Weights of a small mixture-of-experts language model, trained from scratch on English Wikipedia: width 768.
Below are experts of layer 2 (counted from 0) of a mixture-of-experts language model. Rows are named router (the router's row for the expert), up (a neuron's input weights, with its number), down (a neuron's output weights, with its number) and show model dimensions 320-351. Each number is 128 + 32 x the weight over its row's rms, rounded and kept within 0 to 255. Numbers have three digits each.
Before each expert's rows: a language model's description of what the expert responds to; "gets" lists some tokens that make up at least twice as much of what it gets as of all text. This comes from a sample of Wikipedia text that the model never trained on. Tokens count by the router's weight.

# expert 47
It responds to: Temporal prepositions. Prepositions of time and place introducing a phrase, such as after, during, until, since, in, plus War in World War II.
gets: " in", " after", " during", " until", " since", " After"
router:131153106168076186119125069162173147162105147141150125091137081072143162128213169119171169177146
up0:104183155140172134095126188141136101142129074160141143125137050146161173186074129078162152135147
down0:179132116057127116141145181087114144155176137119162144138150120126189099181108137121118050084079
up1:116124005195107094092127131121117128183138097139094119156125124129088122136197103087109105090108
down1:107128108157106089171106115163142124094126131140087146180145086090105079109111080132109101127177
up2:078077130083111118130184117133119085133163084081185064122124088154101051124201160121123124124121
down2:054120158097086143144146140122086152067155091146142164175184141143094072162142152162148111114122
up3:108111116169195184161129140137116181134192117125167116181127081060173155123125100141107102159151
down3:177162109101174145071071090115088133126171101074141108168088166138098178104118124130086133116112
up4:135144105154058131125151143127184151123151048189124164138099151129153104091096136101179138155126
down4:090139193134014155169159161116144158133085215165096114105127101089122143113148101102119117173138
up5:177115053181055159145123107097143116193052167140093121140123102056217135135166111103151144147080
down5:089122163151194094082121090197174129136064125120170123154162112128131130169133104104109181123154
up6:148162133176085157100139133113118126182107183104115156118170151128134124100117121166117095092134
down6:162144158157127107102143090084096165118147084104140137092115152104117101152175101099054111112088
up7:120158096094140108071081127163170143118143166091097175175111181147093193159093189114106067090080
down7:157067152159150198115095125149094124163126127155095114112108128135090094111097149171093091105100
up8:133127072163114161059135128123122106149074165128149092133144117154140151134111124062161050099087
down8:169141129121159182162130128092116113111110111151123068117194130139152109139059121182134171124108
up9:112177078111141154147100091140073114163065114106112167071062171108168121097106147152173142195108
down9:157148079106118173145116112115129090146124131187164103124088118176138152135152130110171115152162
up10:116150110133057116155131085158160112157161131167203157169175155137168188108208178099076156108128
down10:123116163124126112113145189082116133149138143088109125142135118164125103147163128089143156145105
up11:113109145105125156140077073116149041088103189135165120161131096090119152081099131110089154080112
down11:166169151116116104099172118146111078118123163073114102122173123125101120064139108196090124198161
up12:183107096103125107099141072118097094128168106171159136075145154126144098170138126135164168153154
down12:098146132119160135128133111111148097121103167090093109094113106143102092110079129106167176075164

# expert 20
It responds to: Separators after names. Pipes, commas and semicolons closing a table cell or name, especially the semicolon after a foreign-script name before birth dates.
gets: " |", ";", ",", ")", " his", " The"
router:078149158192107091085090074156173130138129106118160138145096120072108216075124154125136121118155
up0:134115096079134140130059121166138095150066114123184204058124131096145146098148102157107092148116
down0:100139120130182137137123120094105175095135156139090143150147141117208088122165141121089085122091
up1:120140153102143113148210123137119087189140122064186110115070110152146096092140109165116099178120
down1:137092110158191133118052104197129091130168103171066115141126147151148129101161147107121138141140
up2:164117199110139158175091150096099155120089091118134144089117164080164136103072127121120122087082
down2:150095127104122150151110112042119174166121141158110098150122151211094180043115139124095122138176
up3:134121115114101090102180148104156183119136137098168124110101121118178154116118155162159111123136
down3:125150098163102118080159162083125165143185119114094092087098157073157087059102107146125144160105
up4:091140102105107144130154104146164144131138098184104118149127118125110100095121102123118125134156
down4:142191099155131117193174130087124108102153137145112115148137131160090192161099171120091156127170
up5:062097084192100119124117143178121116131142023139124082116114147208098139053070193154175152070019
down5:150054146064110136159116134132117134159145158066101093132097150131106097185178106104151094108120
up6:172100140110115131134132126147147141134091096125135090080126110143152133196150122089163080162111
down6:179191132126104180101056131171151117121124139130134126168169202110080099081137170164139115078099
up7:128101126165137048113121161130111196103150098098159097113114126182180099097148115204143200134130
down7:154129132091163051125187122098074147117167116156199158134178120139117135102118114092062079127124
up8:176122153107134133086148160167116120146147073100074136130122105093131050121139125145126069137118
down8:089080153118119140167088149121162127118161093161166140150162077102098120102099089147096103115127
up9:158125128108109095104134156121102083116101142161119083163123124153187164116143111125085080147120
down9:149196099096143191103081108094148140134091156074132150054075134071092082105176011125149103112091
up10:155181122142164094178088132100053132146153143113168099156156125104130122090190164113081104098150
down10:129125124201061157112145107129148131131141140180175067128138093119124117135093119120094112170064
up11:147166131143134142109111115151048133098156112124129124119059148041098085144162178153134152174130
down11:099125067070132064124095181163119093110095142127112140155159097162139129129160104171104133135123
up12:130099140086085146166164101141159112094147115097161103133063115148139199124132109121078114117144
down12:053160127182174123181109089114118149163152139156091087097144152145154134172147098199133128081087

# expert 9
It responds to: Subject personal pronouns. Pronouns he, she, him, her at clause starts in biographies, before was or had; also digits inside table numbers and decimals.
gets: " he", " He", " 0", " she", " 1", " She"
router:085136073161136065135168073194109175178152065104142184134063121104120175178178113120151108095113
up0:169117165126142104132142138085098068174185160122152137101111158149118109097148178149086127157157
down0:089084152158109172034121151079137160097110185122083150150151110079137124126148063104180129133166
up1:111081153112157111148108104108196165128161124156102130065118093106096146106151146067178208186148
down1:191130079179172185114135135140136131104097125096158183140155080139100120176125187072165131138131
up2:079096114118121086089139070166124108100173133152152103156147101114194112135113148132166130083164
down2:082040122177194142114174063182143097179133098110078169140156128147093116164110130146140106110123
up3:128156071206111114112170119131077152202133128130140105185112159125140154130169138077107150104189
down3:100148064148177106174094060150155086160120135186133108115138113109152141126092096074243155112105
up4:122139146122175063147139043136108103118165152098093130155136060164135117104155154093140164173183
down4:091103163122196142132153152153203145155174153143150066072153124134086146101142151129096125157117
up5:135168100134116139156103098099106109176171140125143191125133140095113111185100108133108158142106
down5:127098169112089091118087143142160172136159125138124051152119152112157160146136127151107155161143
up6:150131156112119157097129086157084117119119076076148186122103131119161096114140092199132122153148
down6:131156152133147151096122150107157068125167211120158143174194152095102087107150134164114138081143
up7:185129077144103118109133104081108090120181151103132116090089167109128101091189154114181095121097
down7:112068139106129161129143077145073118160148173121118133136150225156154158088172178178149166109129
up8:074188108159098126108119122141122123133148143113163151166114175039123143088111040122183149106128
down8:147125121128114119158104077152098100125136137120143154140108046233124104091167154076170168186169
up9:099149160095129109136053169075132121148053092106193141162140090139165135111155092145157107128122
down9:211150151135094161081121125122146037120148122172112111114141135109125107121089144110096151117105
up10:136117118136127087133177093087121124084201143134137162156119093074100122124068104145151110098122
down10:178094144066096116114106146167136043079130151124151140146135125165092127153113134136096093134157
up11:161105104183143119139123088153098187121079101100139098070126130089111140115128116105135114090144
down11:089170101149068150135114121118088059120097118085145107091143138157120137139101117095075137089134
up12:112076035129102163153169140093131113183124122106111134158125156142148146134118129142165072193171
down12:089093158112104115114112133126144097139159141129088145176100124148089122122135139177169135170128

# expert 55
It responds to: Infobox list punctuation. Leading hyphens and colons in infobox or list lines, such as - Born:, Drug class:, Type:, - Genre:.
gets: "-", "|", ":", " ", " -", " It"
router:125129146140114102174130105156127152128126137086170132090155082075092132113208130125152160134137
up0:124138153142171139087117130102078116123162111148158067125166135193139096156142078098126121115133
down0:171106154151145140131121184107140139138088145169152120082154128120075140129079177149176152175121
up1:144091103103086122120111159156089092147142114096145104080147091148158128187139109173135128154113
down1:099128125119058139139157194121101135122161106148130108112129079125178144122069056147157145064094
up2:205123132188145133135139171162170106138162163139148188158094146143060119104094129126157152057089
down2:109153095198170129135095110115097136090153233125141121152066126122173064139133074139136195147120
up3:103075124130122164128117140140129124119171158146133138055107099088125082123134109117141194177101
down3:070118109072131112120152129102111151133178176119120105107112148165125059131147086111152131134152
up4:133117105152163108118105124100109162114162143146139130095144080107112084105173176138168139096116
down4:133177125128176092140089153172186174121130157187136100105073166159139059087115121157159110078123
up5:092127129181105164081149083058129124064124146190161120141108117077107205173090085149138177174109
down5:127080137129111139149158114166068185123124094110089103182077125147185155128105125127182099142126
up6:103164116154149095145109189116091143156107132139126129135152130107147154098108133147152071088129
down6:142150120145091162126116138070123149151121147152103127158153139163150156126079136124148121124056
up7:145112193131154099077108121114176146137153141099171108165054142144140145098129139087092111131112
down7:132163095179102096108148140123125118170098183125143164090041105164121104109021145176146180087171
up8:149138192153140158182096051131174115153137122075178167078133130080138080156116074133103152100166
down8:175145123145100159114105110091150096129190090190071117086139112107158098190160131160111091129087
up9:171120136112163098117094111068162128125128163111106136162146106151200163140155149194130137135122
down9:111113112105155160130099098103049067146160115079147133190160118111144162104142071190122127168093
up10:113197131139100113124111143136125053133139173154198104125137162083112181149134110168145048180127
down10:122084153084167143104097120159142099159133127157134104100129174134114092109121075115166112077112
up11:158125108112127099167098113148165106119143128129050163103107085059157108099109137213114128104142
down11:130130092063094090132123107078162096191149129122113080147140150139153119200171144121101140117146
up12:105162065066165136153114178171102129113166092033085153167142121068145134116142160098145138137126
down12:139138099084159127144137178123159115141144057133113111127063127162088121112135126111108184116107

# expert 19
It responds to: Mixed tokens after prepositions. Scattered tokens right after of, pipes or colons, often in election or sports tables, including the, St, National, initials.
gets: " the", ".", " his", " 1", "The", " "
router:073150145207102130157120134148141159124145101123147161154138133063122173106119156098135161166153
up0:156136063142146196148117097143166130156116139117096191115141156070123162100147108191120138105121
down0:187176119073180093179116108158135122156161044098120155132134128102132136150106119112188160104189
up1:137102170157124181120110165129144122118132184144121101102148135149103159185149128133174112111145
down1:129140125083075099138156097115151123111127119157146138105149098190099109187147192118128076141136
up2:142074136135131175180125104086124170157145120192131103190119126169086078104148157093043063087145
down2:164161105116136152163162192087076110114076161077064125208137128190090111103135199134138100143153
up3:058125166156122110154127096170093128177210168126092130178165118133149139105132132098167125183074
down3:132116096117110146095158148119140107084128115143132115112072123149082173123133073118115115163180
up4:106176072117151131165074116166136176123104144106068123141123161115188139111041130100136114140097
down4:131143145108095138125130175110112078153070119133099156148144077088166146131102142194084128099036
up5:129114114168177108097088126166111120131137050147165121143124157126219091137167123143137134111115
down5:141161121044138157163126119109108124110156143144163121072132128120150166117109095043104128064105
up6:153093073187144127167099129184094147112180062113109084156117105155156072141139083077158121096105
down6:143153118179179159088143164030166134087098192194133146113120162135122125108148110144078146128091
up7:123149114176109125142164118158134079120154147121130113107154124076089104158116113163180174133164
down7:159138095130102167159211151129103102051133127077114087098143131125154166177147154113182106133116
up8:081199131165101125153120111165133090174116140144105124137088134138131127174081154232145170070163
down8:120129114120073168133080133049118081101147027131146109097144173122097127082149137152127128133112
up9:121097156081109105161157161155116142148103097128124148151133131075219173064107123083133092177128
down9:166115142077072202136099181133132098158098147217159115106098130111134098139149106124089148120160
up10:179155109084149159150121112108091109068146051153124134161120110121180090132204205128179121107169
down10:128111097112159078094125074098088095118109105137077084169127221133116089123126165083108131128125
up11:147176146146143154174072088130165112106129100185172077187110134171114212149147069071086134122157
down11:075128100093099046094165084148112158131141149100087134146090149101160155107097115168078120119174
up12:119105091172097152154054139108133103114117137149084150143191099121181085108056098143137157128187
down12:142147162190107137128112154096102118107106188147110150087147122090134124117107167128129126167048

# expert 16
It responds to: Articles and number commas. The article the after prepositions, and commas inside dates or numbers in tables, as in October 6, 2007 or $81,600.
gets: " the", ",", " a", "The", ")", " L"
router:149178171223110145167109134157081143167152110102136142127133109114180199133146143123141109112112
up0:106044114187083131149106153154174113109123083148123140115126144156148190090109149210173053113112
down0:164123188114141114091150094159137134130123122108079141148079091100050113138147118108144160082069
up1:170202176184225186149097091128189096135075192099167090098129162025152138054135195122097137142140
down1:129192058131133156100075115145091081158137124142076073145092129072136058144123115164167080117134
up2:108155178199135118105124160142124121151106152105113172102150130098115168114189151114132108119136
down2:112092141137062110129182123116127195113154162097166091146117101101121139176130043073115149123104
up3:133097106089120146165142094155140165145171091184150071113141128128115114102208119139071119166110
down3:076125148123156132125100134101113145116079104101135121100087092117136157069100132156169135103166
up4:143162182150159161133089112091144153147140157121094154137116114127138105151119152098063133079166
down4:121163175126139128111130186119151094084151126114102107109129125088118134166118071094036084160172
up5:157154113188010143091168140123128133120132165154114135155061132100178153154125165106128106114124
down5:140074109161115115105128071095122156155052091093093101123101134141140131141159142145082113201131
up6:143158194161152132117118115099155185114123068078105192115137126146185153127120183089179125142149
down6:136135158140119133130120133133197110158124108121103164120099165148074138146117154147147090166129
up7:160135114160117141164152115119109119155150128129116106124046158102241123167103153132146111147154
down7:194116178155115090133105176117112166138152123110091147171195116108087076199119146128131164144109
up8:123164089122128163161161123156148184172160109103115105119131129145112119141148170117157063118096
down8:111109112127156123195142126114126159082138111147078170170093114076144158176139071082090023108105
up9:131168145111087171143160087076118104072100154098126060119145097091151056147093129088148151129169
down9:129179086107142131111152101121140110143150126157142127080147159126130163142121138101124131132140
up10:114110182135161170133053123083133183121138125118130102083119142050159115085181126125163133120114
down10:190097119123102132142142134137135108138131128149157125165148131151132115140125146117082158161145
up11:162088167184130102154162098170141149117118163164162146116140121119084117120186154084107148109089
down11:164159094088126196122100132101092116093154061052122145103109130172148074119012084135112156107144
up12:109119133144115093100145075116121120109134098134074151159090103163165255132166176111154202129151
down12:069083189142162118074133087087137072154152065174152105129146094161108113195135110141069073161149

# expert 48
It responds to: Name fragments, abbreviations. Pieces of personal names and punctuation in lists, e.g. Mir-ko, Hen-rik, periods in v. and Capt., colons in career lines.
gets: "|", ":", " ", "-", "in", "ie"
router:142148138178127122150119138142188137107132109165184107116165130087111118124166158088135186168126
up0:191054132147106104110100133091137105107135146049245112169120125079144141134108146144139165177138
down0:136107137125073123081166149139068155131140095155115144125183124165138110127169122080152182124139
up1:124183118121126170122098129145145109141173113186180144134136101110135151080200126086126088189082
down1:097167163131068148136096104128095153163171086117136190165133168116175091123097109137168134110081
up2:201090173126177113150140144129071154104140107094175058063101088133139148128155139117146161092079
down2:146122152095130180100147106126151117103075123104118135074123140193081090113119070111235154085088
up3:104130129110070086167110161134139114124141146152128219104162164091163075162112191099129132127164
down3:155058135143130164128129096128106162068172146157105100045122147098129074109135190081110131077131
up4:148087149131094160190124156125204159054131137138151111089145062137134146098133106135109155174099
down4:101146147051099093120099160137170104122119138133098144069131165128133148161162090134155191193132
up5:149128213149087108207088119104149110112149178131123088074138165123104130107112161116115187142099
down5:150084067158123118120108180124137154148129134122117084154127136122167086120131118141171135156125
up6:148152151085113122115116087115110122101113159023142138118160089141126143113101077138116157136097
down6:140094148111098086118164084081107106126128150159108059137149107112159149111092165172146154109156
up7:091113121130171200070127123156085133134140114137153166137135076069180064132126152181120123126166
down7:078120121130128190097211099160124114109121197146111166148202076079119085162084124152133143171144
up8:124101120098124129120091152105097116143159131124149087159126153102159122095190122151131065183120
down8:106070150120139141108110126119111074107151139102142092110119136108177106104135081155091103157128
up9:134126127113112119145124184135057073110168125116138158112190146150150095111098111112134110172163
down9:154142135157165169112088137132090135130147198145122169101149119142152132136112096134106113074056
up10:118170132130118072188113140121146118104147138103151126120126079143098043097154152133132144091141
down10:171144163143115150114129092145119135144183158113096147114125191100099156134122102089154128142110
up11:084134123107162137113183096102148124125187169070109116190159132160115148092151101107120159104174
down11:106112117173122129116098090136130127099119145169155120117096150146126136110129101115165158112105
up12:108097149113134078169099139114119156166125114152118085072125125068106107119156124073125108146066
down12:130078115212160175172149087116113180126132134175120166109146065125122099158121142106183131135149

# expert 3
It responds to: Nationality and place adjectives. Nationality adjectives and country-name endings before nouns like War, politician or government, such as British, German, Syrian, Cameroonian, Japanese.
gets: " American", " World", " British", " German", " English", " and"
router:117165155155142111143101137150070131139118145133162170120160089126143177092168223107126106104112
up0:169093040111183095127106139125081097146146130144152200101108123092131132124196113103103199173119
down0:125114151108163136088138127022096118110137144159074110133122125146124116136184089043099142084144
up1:152131154107132127169126131191138135175141113076056175132141112173095114120131126086121144147104
down1:121125153122096143172219136180126088144128200111097101161135140146137135112089164203137142159097
up2:115112132067092114140166103156162142128105161200117134149139118153108172112150112058110164169135
down2:134091173165085176106086079140127100145137106145155146167163095162102184185100134134104158144092
up3:149113131138096089142136159103118153126147144173062054107143152143114147182113111096155113163165
down3:092109120086145112102152153109115100143152130155139130159134148159107124126075121193109107176103
up4:116132183146135085133092092172124100103140111128132135161097080126119139111158160155117136099145
down4:130155172142151137159138157085102137174115130118125125129208127149160110080116200129099065185164
up5:137117102124110141127100148166160179021168136149126106134171166151081119147142091144189120120151
down5:122118056167153168112127132122251193134161163145089111157127094133126141206088109105112158138142
up6:146167140113183176164151117091123088158132178148121173127160133185120141134122104129170098041165
down6:182120122124137104139164101152117114150094201153060173181094109186084142118124079130130113077093
up7:119086101125112102233139168142132183116150113095163136113118180143152131152141172129123123107125
down7:120225147121111078170137114063125112114131172090099149150173208173154098187111077078106114121144
up8:106123180150146104113128118166174089058086197155152098110177046126085075082105162143151125137147
down8:126147140073116163136104108117109151133145119118133145130109138143099067090099094173138096117094
up9:157209136092141133150083133153118108110081116105171188180167114100183148196146140075176154081167
down9:093160126166144171123122171126174096160164185128169109119125156175137091147184075140147067088081
up10:148151183180172106125150147115106134163081155095147120124134141201129122133201142129121055129128
down10:137115113139130178126096084128106082083161118125146157142138083117103129077135163169098140156101
up11:120069121161063123207097096175077122160101121145155039129112120067141101180167150139123156143116
down11:167149174104136164139127127113115139038131124101129075104115058120139114135118130108114148119147
up12:142086126129149087106093130162087148169180116098144143139132128141156109159154181148132086085118
down12:203142151151122138151105167119119131165093174123162164125153120157108139123119133152143157130133

# expert 4
It responds to: Possessive apostrophes. Possessive 's and bare apostrophes after nouns and names, as in women's, Martyrs', It's; also some word pieces and and.
gets: "'s", "'", "’", " and", "s", "ie"
router:153094158168095148189126154146171152146139092131125133143064128162171160111156149120099105171131
up0:117156042064175002135119177186123141064085080107155103124138097114153127142149138153047156158200
down0:136091128080106080082094059131129179136152083123157178144159141108072107165170079097175116132162
up1:104135106199109146122107101187143122122151123103076078106128101156181164167122105173070099112103
down1:124121149198084069122105078059104131103129129168126103151088148133139104180111068131101114116136
up2:181131138135178099092144045137158154194114168091115097128121074105108084155121112139123089140142
down2:123127112164136097024170111098151173138131118124154107175117145144111106156136102155159129155164
up3:139132100085081139147109108144149095142156131128097124116099085100098152112144144134086136144158
down3:085115141111124121103092119157159120072093147144148104063170133173139120162186154141128151134120
up4:107154108161112150124140095095131197163148063153151108124154136125127134133099112112144104121159
down4:135095140171129168153109099068141072124130158103091142125170129134160159150203093125138163087144
up5:129161113093132206185165074131155100134089089091106137093123156094135099145165123100145113087106
down5:155080071110188153174122106155095123170143163157142091113069108156160127181197186131119094145112
up6:138134158119124126113110091106095066115093043125123097123097160099138124091167072111135119172174
down6:150119110086123159162131114132124060149075157136063098124125104136116114137165058100111170147135
up7:156105134176108123128102139090167154140057087096136113107130159180143126152128143108152095150133
down7:132136139122117153169114112121156086100102120145073114145169139122097158118177130073093052137107
up8:183093109138157137123105124111114147148188149139157102078141130133080106107087165140151144145156
down8:165135123150166111127111068097136133079129215134121107110114106158068100145146143060167187116065
up9:127116156116117110134151135133125111156123057113171141207207099131135132089182094160082082099154
down9:147137117104157174164208116111135110106140081118138144115118132154122168186140187124114114138105
up10:113126134145152112152138163100119124093131136099115105148131108101124109118109116096107113173121
down10:139153138145103138080120163080116159107153098104140151113108095130192077166072137165095081095152
up11:081115150106149143123188069171095126127073144123127086058130090192207153167102116153155123071132
down11:127171066127147116106175135140120111059122143056166110119142135060091152113119125145155089149144
up12:032202168188120185178182089114138066117144128116125127084122124134158132104106122166109048087174
down12:144127122147150109096193107121104089053112081174168108121089141212101170102107135114129078058088

# expert 25
It responds to: Definite article the. Articles, mostly the, plus a, his, its, starting noun phrases after prepositions or commas, as in of the, after the.
gets: " the", " The", "The", " his", " its", "the"
router:123085153164121132115157126191085176155196140142119166121117118094157163128164114096121124097183
up0:114152131128158084107201154113134117051127127123125178100150095128151114089105018142094152153184
down0:183095103129131092144147141106196138172135161145123153128131148177089148122141060128083169145128
up1:138071128125139107160137138117160133091162206160127140169102124113088139129127096191066137106111
down1:143145140082120074036154137113127142065088130164129093121134129113111174164143091104136096150202
up2:149115145110102088114093145123099213123131126108169167109144124096136166158127099154142121140079
down2:087123174077135189183136144172096095132125163143094135124111108113096142128163085113103090087108
up3:144135129135129110118149139142091144111116140100164122111112125098177124120081127114188126071141
down3:170136151123104085112146134153123145126127127129187136158152174133104126114166106063150081126128
up4:158169168129098124197162133155110161164167119128186067135065145098166155113148139104062107153142
down4:093154166120089133111137196074129102112133081103186172083110174109124080087120117122140134172156
up5:130128153179080137067122094124150108161156096177141095210157132136114156125111083146119064163105
down5:101140128163172189135088093117188112178088107185136078193093201152107129110124125105096121156130
up6:143131160155128081108126158116144143158115139215138152103125138133158107197140143105087155153115
down6:094124160106172162109159114052094161137200207142140127138131092151119084149114156140122137126160
up7:086137182096102117139169135157072159109160084200138138100156122123038110112124157162075099155139
down7:165165179163154111097108162143206124097142139135085136155163147109114083132138177170082136129107
up8:105106145177146154123054127119073089143183159151092041151150098109079119121101078195127099106134
down8:111138137128197145139170180099153131149098137118105112074151092094119039154156142116143063091108
up9:144123051126139119107118094131114141144196160148136154156127119169153134125122165118101089168128
down9:097125057116128116159126147140136165149086135165136121123135147154066122114151117104147145087137
up10:105166124066092170118144133127076154212156158144160135154151114141162127141148114146120136121100
down10:168106109126126119115128152117189099139173137114157147112096038097180122137080113090109176148147
up11:135095191145125063134066106140141139130118130151072135122135144098118114184080148167110076104119
down11:122175139133134186128114170127146101128121148142134097090069095097139152119087121128137153169188
up12:103156129109113130138148097142154114114177154111133093098159075090128120166152093163153053119161
down12:181088107128147129104111130108130096145124137083183191109077182129152101095183175129112125112112

# expert 28
It responds to: List commas and separators. Commas between list items such as actor, editing; also pipes, semicolons and closing parentheses that separate entries in lists and tables.
gets: ",", " |", ")", "),", ";", " D"
router:108140158127102085125082140153107149167103154108178184153128107038125151112152153126097192118131
up0:130089174114136106147125134219119149157123158107114168108130108158152153112121159131129115209136
down0:140113095092190177116087164130117159165162057064097146140150178114144117142135132086143115146106
up1:093111110143114116123128131106109076113152072082105126119090158083124149175106114168091125098196
down1:146119147157136100130103135132171161175133109144135128139081127151148111165116097076188143145036
up2:123118103125120075118070112122096151099121140086161119138121186121109055104142112076116174146130
down2:143118118137038096117129115085138164138160109143155091115141153143195088116044102127101128119123
up3:143139083157154147117157128121101137112159166082116118104112116105135069178141176092112121144129
down3:102128145168111180098152150185109150131166100090137136113111179049154069147145110203173127109144
up4:126088194145128132145131114120123061159137170140098161109116104096164090143184170088093122166119
down4:202161112167220131116159173100165137123137125089101118104116186162149115153039111095116135131173
up5:164062146151102138144122174123089082105111057155143054176125139138093163105118142170140156121111
down5:176099144105143129133164147099155088129125135113103135074142120172136117096123119135201147195139
up6:121157099109134137094083171083141101094140147133104146127114145132123118092189104167091083088148
down6:090081090123116131153135173186168113139000174095138120048128165062126149170099113102134148141177
up7:113164129247159114134120126112156099121133135068165098106148131111119149170138127108143135105152
down7:098157166084104137085176156041211092054184204167117136119058074127141101078127116140056115105097
up8:091141118121099114143165199136204151119082087092113110196166109121189142147122097177136132152158
down8:153119138156118071123180149164156139092069102138116125136123094121128129086098201128168217179156
up9:163176115112120143135094128155159143112118131152074081114155170133099162129162155116155105154105
down9:113114116136135121094150120145083164180093147145127110164117100113149151053087094123067112154110
up10:142166108126088179145127153130118085089155086095108073078112158081127169116097143108078095119126
down10:122192141106172127118128134059188069128105169102133078177093096169092163110149136084153158139092
up11:100127184139156156135169134137113106142124173084138093134141128071074119109167157135128121149101
down11:160140088104114113146110082134174143131188082134151171117145155148130110168110138051108086131127
up12:123109141161127167129116158153055174144152147167115107157132128158132165113123140134093126122131
down12:138117102145165154123129130135204146104159165174107117172115137078145088118122123159151127157155

# expert 41
It responds to: Hyphens inside compounds. Hyphens and dashes joining compound words or ranges, as in Anglo-Saxons, anti-Lega, All-American, 39–72, plus some quote marks.
gets: "-", " a", " \"", "–", " of", " –"
router:121184165143138124164113108123146143174118115095152132179126099146144167125129125117087106084130
up0:162149152154135114163204079115167116082071121156155142121124052066149078136125108097109091139124
down0:124175121099065168116153104127153096093137096063128088130141115093171138139111104098071116104079
up1:111184143182070109140148101144060081142127110149075098116084165145174102175151111107185113189114
down1:154078085121176102162106099126100122130123136108145120084164099144148106121121171110114183118126
up2:155084119168129127131125111179157106119107119139131138090134185148142102179084150083141157166156
down2:112107141103118084066102129132113101106109112129156091142113099177161157151104136140105087168113
up3:119181171139134128136127176168121111127139134133135135143100110155164148116141103117103144149151
down3:092151186166136156075121172115147136122091143114053165117099091127129123129089119123137147184190
up4:125146153133099127185119122113115122125126163123168101108114129153180129091102148181100147126167
down4:133091074105152083171075133197088127121099160158116156077157150089126151181139155082108121080129
up5:121132125148121114115145131168116087176109062171136093177168159160150168169147092115098096165144
down5:144126155181125099128124169134138111192163124131165110199112131154168166082138165112110122176143
up6:097187150138038132146181149175131172074148123113101144151094100131135178126084193097102162124096
down6:095137164109131134150187126167166138121117142147109095151114031082141117125160165165118114175127
up7:152113110118155145111125105150145127133123096128172086123126147157127131139159132055119108135154
down7:119091109150130140143083110123121128070078117167169138123130134151129129100125119078126114133151
up8:188110078104125080088112123078149160100098114176156142147089115107117096154141156128072121103109
down8:115118129136152126067131098134134140143070096170104116182159142114125135167140109137149172156183
up9:099137138120145142121194130161184101208106184073066156118127121153118168180101102196146147012152
down9:123086133181166131141140133117123118117143094075158150112131178113175114099086046177126089100091
up10:117146084165114083132114108120181201124103051065095111134132118108142090102137112185121142149063
down10:137121132096153150113112153117120150162117098108116071102151082096169068166139126116179125154121
up11:176127074107090067095101085135118122139164127137119177125138099110201180146097164113079175166138
down11:133110106078133131073140122126139126169173163112158124133129111144177111151126123154101173167158
up12:177139197089096128086110102151163165146123123190092166168136134171156120165159145116122126181163
down12:088099187123107138112136159100116096153109083164107124120186115160170180123187110144188080179172